{
  "num_hidden_layers": 9,
  "hidden_size": 320,
  "n_experts": 8,
  "experts_per_token": 2,
  "d_expert": 192,
  "d_shared_expert": 0,
  "hidden_act": "geglu",
  "moe_layers": [1, 2, 3, 4, 5, 6, 7, 8],
  "router_score": "softmax",
  "normalize_top_k": false,
  "routed_scale": 2.0,
  "balance_loss": 0.00549,
  "balance_bias": false,
  "router_z_loss": 0.001,
  "init_std_router": 0.0221,
  "lr_router": 0.000296,
  "vocab_size": 32768,
  "norm": "rmsnorm",
  "norm_eps": 1e-06,
  "tie_word_embeddings": "early",
  "optimizer": "adamw",
  "learning_rate": 0.00116,
  "beta1": 0.95,
  "beta2": 0.95,
  "max_grad_norm": 1.0,
  "batch_tokens": [32768, 65536, 131072],
  "max_seq_len": 1024,
  "train_tokens": 749200000,
  "max_steps": 11330,
  "dataset": "wikipedia_en"
}
Below are experts of layer 4 (counted from 0) of a mixture-of-experts language model. Rows are named router (the router's row for the expert), gate (a neuron's input weights, with its number), up (a neuron's input weights, with its number) and show model dimensions 0-159. Each number is 200 + 40 x the weight over its row's rms, rounded and kept within 0 to 999.
Before each expert's rows: a language model's description of what the expert responds to. This comes from a sample of Wikipedia text that the model never trained on.

# expert 5
Description: Last digits of years and numbers like 2015 or 2019, and final pieces of long foreign surnames like Schleiermacher or Pavlyuchenkova.
router,192,170,220,292,239,290,159,188,236,227,300,210,181,185,186,213,138,241,220,201,170,213,301,212,167,178,180,165,149,158,172,160,187,198,261,209,228,200,155,228,215,162,167,203,242,152,247,233,186,237,176,221,202,183,220,195,179,215,191,223,156,229,200,204,264,220,201,207,258,201,113,202,194,190,190,340,170,198,198,251,178,169,196,161,147,206,217,210,216,203,162,203,186,179,130,200,243,238,200,241,235,205,161,125,201,244,207,191,231,175,140,199,270,211,137,161,166,131,196,218,181,203,322,263,223,214,187,151,201,274,249,302,179,176,202,240,228,184,294,171,220,214,199,205,213,221,141,177,212,239,161,213,162,267,200,209,255,131,208,244
gate0,233,221,197,260,201,285,186,240,143,228,282,238,158,163,286,226,134,259,242,167,200,203,217,196,154,228,177,237,263,226,254,204,194,177,155,166,206,256,128,299,272,158,179,186,309,280,207,220,154,240,220,109,165,236,223,139,150,144,206,196,127,219,218,150,162,163,159,157,249,278,220,145,217,165,247,239,195,236,158,158,194,197,195,90,186,202,136,213,229,180,129,193,229,226,174,214,157,219,162,194,171,199,142,193,185,241,198,199,186,170,180,208,159,206,182,193,271,154,206,280,151,266,202,250,210,198,187,129,161,168,267,238,227,186,178,274,240,217,232,240,232,193,190,280,188,230,199,214,273,208,231,223,152,198,155,233,282,199,202,197
up0,209,249,176,208,210,197,191,181,240,204,227,125,191,190,225,234,229,245,213,237,176,230,216,148,283,168,180,151,178,115,153,184,222,261,181,240,184,193,213,123,154,198,213,147,159,158,208,191,185,216,164,184,149,237,158,179,247,213,107,184,210,125,203,222,150,245,162,240,173,203,172,257,221,313,184,165,149,232,170,207,214,198,182,261,183,209,153,136,220,165,202,276,228,105,162,187,207,218,241,172,240,163,122,183,156,246,200,191,278,209,182,224,263,170,194,201,270,187,205,150,177,198,264,175,197,171,218,190,207,230,180,171,108,200,262,153,135,199,218,189,189,160,198,174,200,180,161,160,114,175,213,180,232,206,211,151,221,131,232,143
gate1,152,220,152,182,190,216,229,168,166,226,242,192,167,182,197,173,244,172,173,167,122,206,237,176,218,141,247,158,235,152,251,166,158,180,239,144,107,256,157,259,195,145,196,110,222,170,172,156,144,261,172,188,158,183,143,240,254,227,190,159,154,173,222,183,259,170,159,190,210,195,160,187,226,279,209,113,210,214,157,184,196,185,233,153,180,126,221,200,190,191,162,178,242,189,164,179,212,179,181,237,186,182,171,186,183,207,134,148,234,181,175,211,211,222,193,128,209,238,201,169,261,212,235,191,202,166,173,125,191,155,182,179,203,165,219,191,174,159,197,243,235,220,275,282,168,65,226,176,238,238,177,325,179,293,249,196,271,110,240,238
up1,225,235,272,219,292,203,213,234,217,170,232,242,233,223,261,202,193,261,241,231,260,223,169,208,175,237,178,227,211,275,193,198,216,194,202,250,270,170,211,198,229,241,211,235,258,262,242,264,252,237,218,204,210,242,197,182,185,196,240,285,232,128,231,200,177,252,186,241,191,205,262,218,250,141,185,224,179,267,241,244,307,186,217,288,226,225,230,145,216,271,164,241,145,289,238,242,242,232,184,123,190,260,230,234,250,222,259,218,222,186,256,191,148,244,199,270,214,244,210,216,149,219,188,217,136,139,189,303,181,277,237,158,223,209,185,230,234,275,266,241,191,216,142,156,225,263,197,155,159,161,230,122,144,133,192,213,158,236,143,145
gate2,176,168,241,188,218,211,297,171,227,206,263,211,207,221,216,198,190,197,188,193,190,228,223,168,167,162,228,248,111,156,198,136,230,239,168,145,192,185,219,220,296,125,258,190,254,188,232,147,183,246,234,212,157,108,127,214,186,174,264,220,164,220,200,113,209,209,223,168,183,219,142,219,208,211,304,173,163,203,179,190,161,210,161,134,142,214,135,209,227,186,162,217,204,222,181,261,266,232,172,266,228,244,213,198,299,182,261,208,181,251,177,165,220,248,196,183,141,211,254,211,188,163,199,241,250,204,167,214,159,241,198,156,172,155,164,261,245,254,176,211,217,196,206,199,189,200,204,207,239,198,189,164,284,233,144,274,148,81,201,234
up2,129,158,237,195,228,226,278,163,221,224,233,210,148,289,182,249,192,246,244,84,210,203,244,236,151,228,206,207,166,219,199,92,266,166,199,258,178,159,223,220,249,87,261,194,238,195,259,130,216,210,239,227,187,191,141,130,178,164,238,156,220,209,145,152,172,164,222,152,192,259,205,216,147,147,286,170,236,216,132,156,166,256,210,155,158,205,218,226,197,187,186,204,210,233,151,227,288,237,173,217,195,264,233,128,301,191,262,250,212,206,191,177,157,205,250,210,161,194,191,210,180,185,183,245,204,188,133,183,168,286,179,192,182,216,166,220,265,215,174,201,140,178,225,187,181,217,233,212,212,241,155,127,261,163,138,305,176,141,159,228
gate3,212,176,190,229,257,262,176,184,222,174,195,170,177,240,161,245,170,205,204,268,149,239,186,153,250,203,193,235,155,197,217,124,186,175,216,174,183,217,191,197,202,219,212,205,122,192,195,223,198,215,177,178,250,238,230,167,150,223,215,161,198,191,191,149,188,217,175,185,203,295,237,171,131,184,192,298,163,212,260,237,176,169,185,160,251,204,177,188,226,264,229,193,192,187,183,209,240,213,203,228,164,204,155,255,203,171,197,144,151,166,227,270,225,211,252,188,277,181,178,211,249,183,176,222,204,207,163,201,234,220,209,177,233,242,248,224,229,237,212,202,207,228,238,201,272,198,222,172,209,234,115,237,177,167,242,209,211,180,221,143
up3,158,188,186,176,170,143,174,211,212,190,214,208,214,213,267,176,150,146,266,160,235,178,233,227,157,236,254,186,209,130,101,250,233,236,201,125,194,204,241,236,207,243,179,151,194,163,175,220,269,222,197,170,185,179,198,194,252,185,206,258,218,195,189,191,156,183,204,165,238,185,203,194,175,219,223,203,197,171,139,151,165,222,155,178,192,209,203,192,235,141,207,225,258,184,192,227,157,123,167,214,241,171,256,89,122,212,204,168,226,161,205,89,177,202,201,142,173,225,226,192,206,231,235,253,265,188,193,246,128,149,159,212,158,127,191,195,158,170,189,113,184,173,246,194,184,155,152,163,191,203,217,113,201,194,196,209,133,226,188,238
gate4,240,198,200,246,160,235,153,205,247,242,223,224,204,198,210,255,180,218,278,209,219,254,288,227,268,276,171,258,255,214,206,82,192,218,144,215,258,138,107,230,249,189,209,162,151,198,155,228,159,205,161,218,215,172,197,251,188,97,202,183,201,197,181,182,249,302,174,203,216,256,229,178,159,141,129,165,272,169,189,180,164,240,164,177,217,215,204,168,206,190,183,185,223,251,173,246,163,248,157,213,181,254,200,205,216,224,227,177,198,142,77,158,234,203,200,239,163,138,247,258,206,223,183,206,162,166,217,166,214,238,255,214,200,240,197,216,251,199,187,202,156,177,165,201,220,260,245,230,208,236,159,227,169,168,201,216,171,202,152,261
up4,199,142,162,181,174,191,197,173,137,170,189,102,230,117,217,242,171,172,187,172,158,202,203,186,210,189,192,185,189,185,210,215,217,175,170,152,168,229,207,179,199,208,159,198,260,184,255,202,246,171,218,188,218,188,169,202,287,217,262,162,141,149,249,272,157,121,284,136,200,167,243,233,213,261,213,167,173,191,162,204,220,225,277,173,152,227,212,201,220,164,149,242,207,185,179,193,212,188,227,160,249,201,218,267,165,204,140,126,232,230,318,202,202,167,180,145,229,211,146,161,241,159,257,204,194,195,209,212,188,154,190,173,163,158,136,147,138,202,139,179,227,213,234,223,194,165,125,176,179,211,233,266,279,199,160,171,220,176,266,156
gate5,201,188,166,224,111,229,208,215,208,244,276,197,193,195,159,142,207,293,229,130,180,269,263,226,211,157,192,212,208,185,156,221,151,235,211,172,258,200,208,179,207,200,104,219,188,223,154,220,191,188,224,189,196,181,183,263,135,216,237,174,169,217,270,240,220,258,268,252,203,186,218,221,205,214,208,181,115,196,288,289,164,165,246,181,177,113,173,232,172,183,194,246,239,174,145,241,222,265,186,154,174,216,212,276,263,198,236,187,169,133,219,216,292,214,183,198,212,204,191,192,128,198,214,228,192,235,138,186,156,268,221,186,147,184,156,288,207,235,219,166,102,239,146,174,177,153,198,212,204,163,188,185,212,238,211,231,185,140,257,237
up5,166,180,184,151,209,204,204,240,151,210,204,234,217,252,184,187,196,327,189,131,265,220,245,266,103,213,238,244,236,246,222,231,177,176,178,148,175,171,190,231,206,157,130,248,155,216,173,186,176,170,209,204,214,189,194,244,152,197,208,214,225,240,223,195,188,266,275,265,206,166,229,217,192,196,215,203,176,188,256,210,223,174,203,201,185,133,216,266,152,162,218,197,200,228,210,259,215,231,148,185,205,272,274,283,267,155,232,139,165,222,264,216,234,263,252,243,175,248,217,133,195,213,187,196,195,290,148,248,219,246,208,178,144,205,144,288,267,232,205,154,107,161,158,164,170,153,260,203,277,121,205,139,224,189,203,287,153,139,201,219
gate6,225,193,152,190,138,223,203,201,179,205,223,187,230,192,158,228,207,200,190,190,179,204,225,222,193,171,192,242,193,161,171,211,255,148,213,178,171,207,217,195,229,121,222,130,182,209,244,249,201,227,228,203,145,202,185,184,259,216,266,244,219,218,263,214,211,220,277,241,215,218,243,183,299,202,208,256,204,187,205,154,197,198,214,155,144,246,170,67,297,224,102,167,222,194,177,253,256,224,174,209,239,219,179,180,261,213,170,154,232,198,136,261,187,233,128,191,239,149,256,212,197,157,241,220,226,187,165,197,264,192,263,170,167,143,235,204,197,236,249,230,268,135,233,238,215,140,200,188,191,191,278,147,204,204,178,224,217,167,198,146
up6,133,171,263,163,118,164,185,170,197,166,179,182,225,192,150,219,179,129,193,153,123,175,188,230,178,222,237,244,181,125,155,261,225,200,212,184,142,237,248,207,170,207,216,176,162,206,192,282,216,217,229,216,213,189,193,180,209,207,253,222,275,276,206,192,177,194,224,256,183,159,174,161,228,185,179,249,187,207,155,161,178,242,181,208,181,244,191,107,287,220,120,175,162,137,209,207,250,251,180,237,228,162,220,148,214,183,147,157,182,145,160,239,199,238,174,246,226,147,162,144,262,147,251,172,200,273,192,206,248,178,200,172,209,222,219,134,151,191,213,180,290,74,260,192,166,127,207,195,213,160,226,146,263,170,217,269,191,205,260,145
gate7,275,209,172,220,201,230,159,281,249,239,244,256,279,240,208,152,167,186,274,250,203,177,254,200,152,181,207,199,254,182,195,234,253,127,184,198,145,198,248,207,243,197,200,149,207,262,210,161,200,215,226,183,127,222,150,171,200,279,189,177,201,168,158,215,165,259,207,183,169,242,194,186,194,176,209,221,180,230,196,165,200,142,260,123,177,162,141,212,254,203,219,194,229,173,147,213,149,157,275,204,186,160,136,206,214,217,131,108,188,187,189,123,205,224,217,147,201,276,198,245,199,221,217,246,252,174,106,230,160,159,241,236,222,189,219,208,256,218,258,156,192,304,178,207,162,148,153,186,183,210,229,182,199,204,216,158,266,143,201,186
up7,227,262,217,202,228,196,192,234,259,192,194,284,221,238,197,192,150,120,206,183,173,174,142,255,161,189,214,333,156,147,203,264,235,172,190,164,193,229,238,179,220,155,199,150,242,218,194,256,236,224,190,226,219,191,208,204,182,167,127,202,236,197,312,199,136,236,169,266,217,231,178,186,169,209,268,197,224,206,219,220,176,181,72,195,206,159,144,224,251,229,179,216,211,152,205,230,232,198,193,197,245,197,193,168,184,212,210,148,148,235,177,175,212,255,258,175,215,228,181,276,253,171,246,238,239,230,115,254,151,170,178,206,236,257,302,175,275,149,244,181,185,263,246,118,219,204,232,159,180,187,194,255,175,179,272,226,220,222,235,233
gate8,221,203,125,223,215,249,159,284,238,197,192,193,180,213,242,215,186,246,292,220,159,161,245,180,280,227,213,218,228,240,236,164,210,246,182,191,220,226,110,157,141,127,138,200,178,206,275,237,223,260,213,165,190,165,177,180,187,195,268,181,101,228,243,196,252,163,152,214,226,214,177,250,272,221,175,235,219,227,247,229,178,200,251,124,164,213,239,231,170,214,199,172,238,194,157,282,197,117,240,151,228,208,251,216,132,212,210,235,244,266,167,223,154,180,142,231,139,272,268,213,120,226,257,236,166,114,136,172,204,224,202,212,166,209,213,240,238,204,220,229,254,173,227,230,200,194,127,144,182,211,279,206,211,221,258,152,222,189,182,281
up8,190,193,193,231,199,175,215,211,280,201,192,246,204,220,226,264,186,195,239,140,140,135,247,190,251,208,244,257,159,251,251,223,123,179,269,201,153,235,132,127,108,140,113,218,128,192,237,258,155,210,172,223,227,159,169,199,192,215,221,172,176,230,167,149,216,176,227,181,165,214,233,231,270,149,177,228,228,191,194,189,179,234,196,159,222,209,231,201,214,150,237,183,188,157,199,268,200,169,182,177,187,222,260,256,123,197,228,231,225,301,220,245,106,190,230,179,182,239,235,127,159,208,235,178,194,189,136,276,249,183,138,214,194,246,212,194,183,211,209,235,184,208,260,181,215,231,133,115,147,206,249,155,227,181,286,174,181,228,212,236
gate9,227,166,247,223,217,250,274,166,241,159,201,191,200,137,212,146,172,171,168,245,255,174,218,209,175,259,221,323,162,175,232,228,215,113,217,168,186,202,171,163,274,218,126,242,229,165,215,253,202,164,213,180,195,201,184,139,259,142,261,221,146,225,203,173,158,191,192,226,140,182,165,215,217,145,209,170,198,215,202,237,240,154,128,184,256,220,157,212,212,240,168,128,146,134,244,267,164,168,126,300,261,237,259,250,169,227,209,157,160,210,224,155,178,168,212,286,245,221,195,141,228,169,217,198,189,266,183,185,235,203,199,219,170,252,139,176,167,285,201,175,184,233,180,200,315,186,227,93,218,163,188,191,240,239,241,194,218,178,204,170
up9,201,215,138,147,198,175,191,268,178,182,149,258,219,205,206,281,236,230,216,178,255,213,150,85,195,161,170,204,208,223,223,203,251,186,134,205,201,220,190,193,220,231,223,178,174,166,218,190,242,153,240,218,208,197,159,172,230,233,277,211,188,208,197,203,174,168,340,173,183,222,220,164,140,185,102,208,211,190,233,211,73,251,185,134,156,196,203,160,187,246,256,175,216,271,160,214,225,126,281,157,170,192,115,249,193,177,219,266,252,277,227,255,178,291,185,158,215,223,189,249,169,158,189,223,165,147,142,151,204,189,217,169,165,93,272,228,198,201,202,205,258,187,244,218,154,240,201,281,199,323,210,148,185,162,157,233,202,156,184,193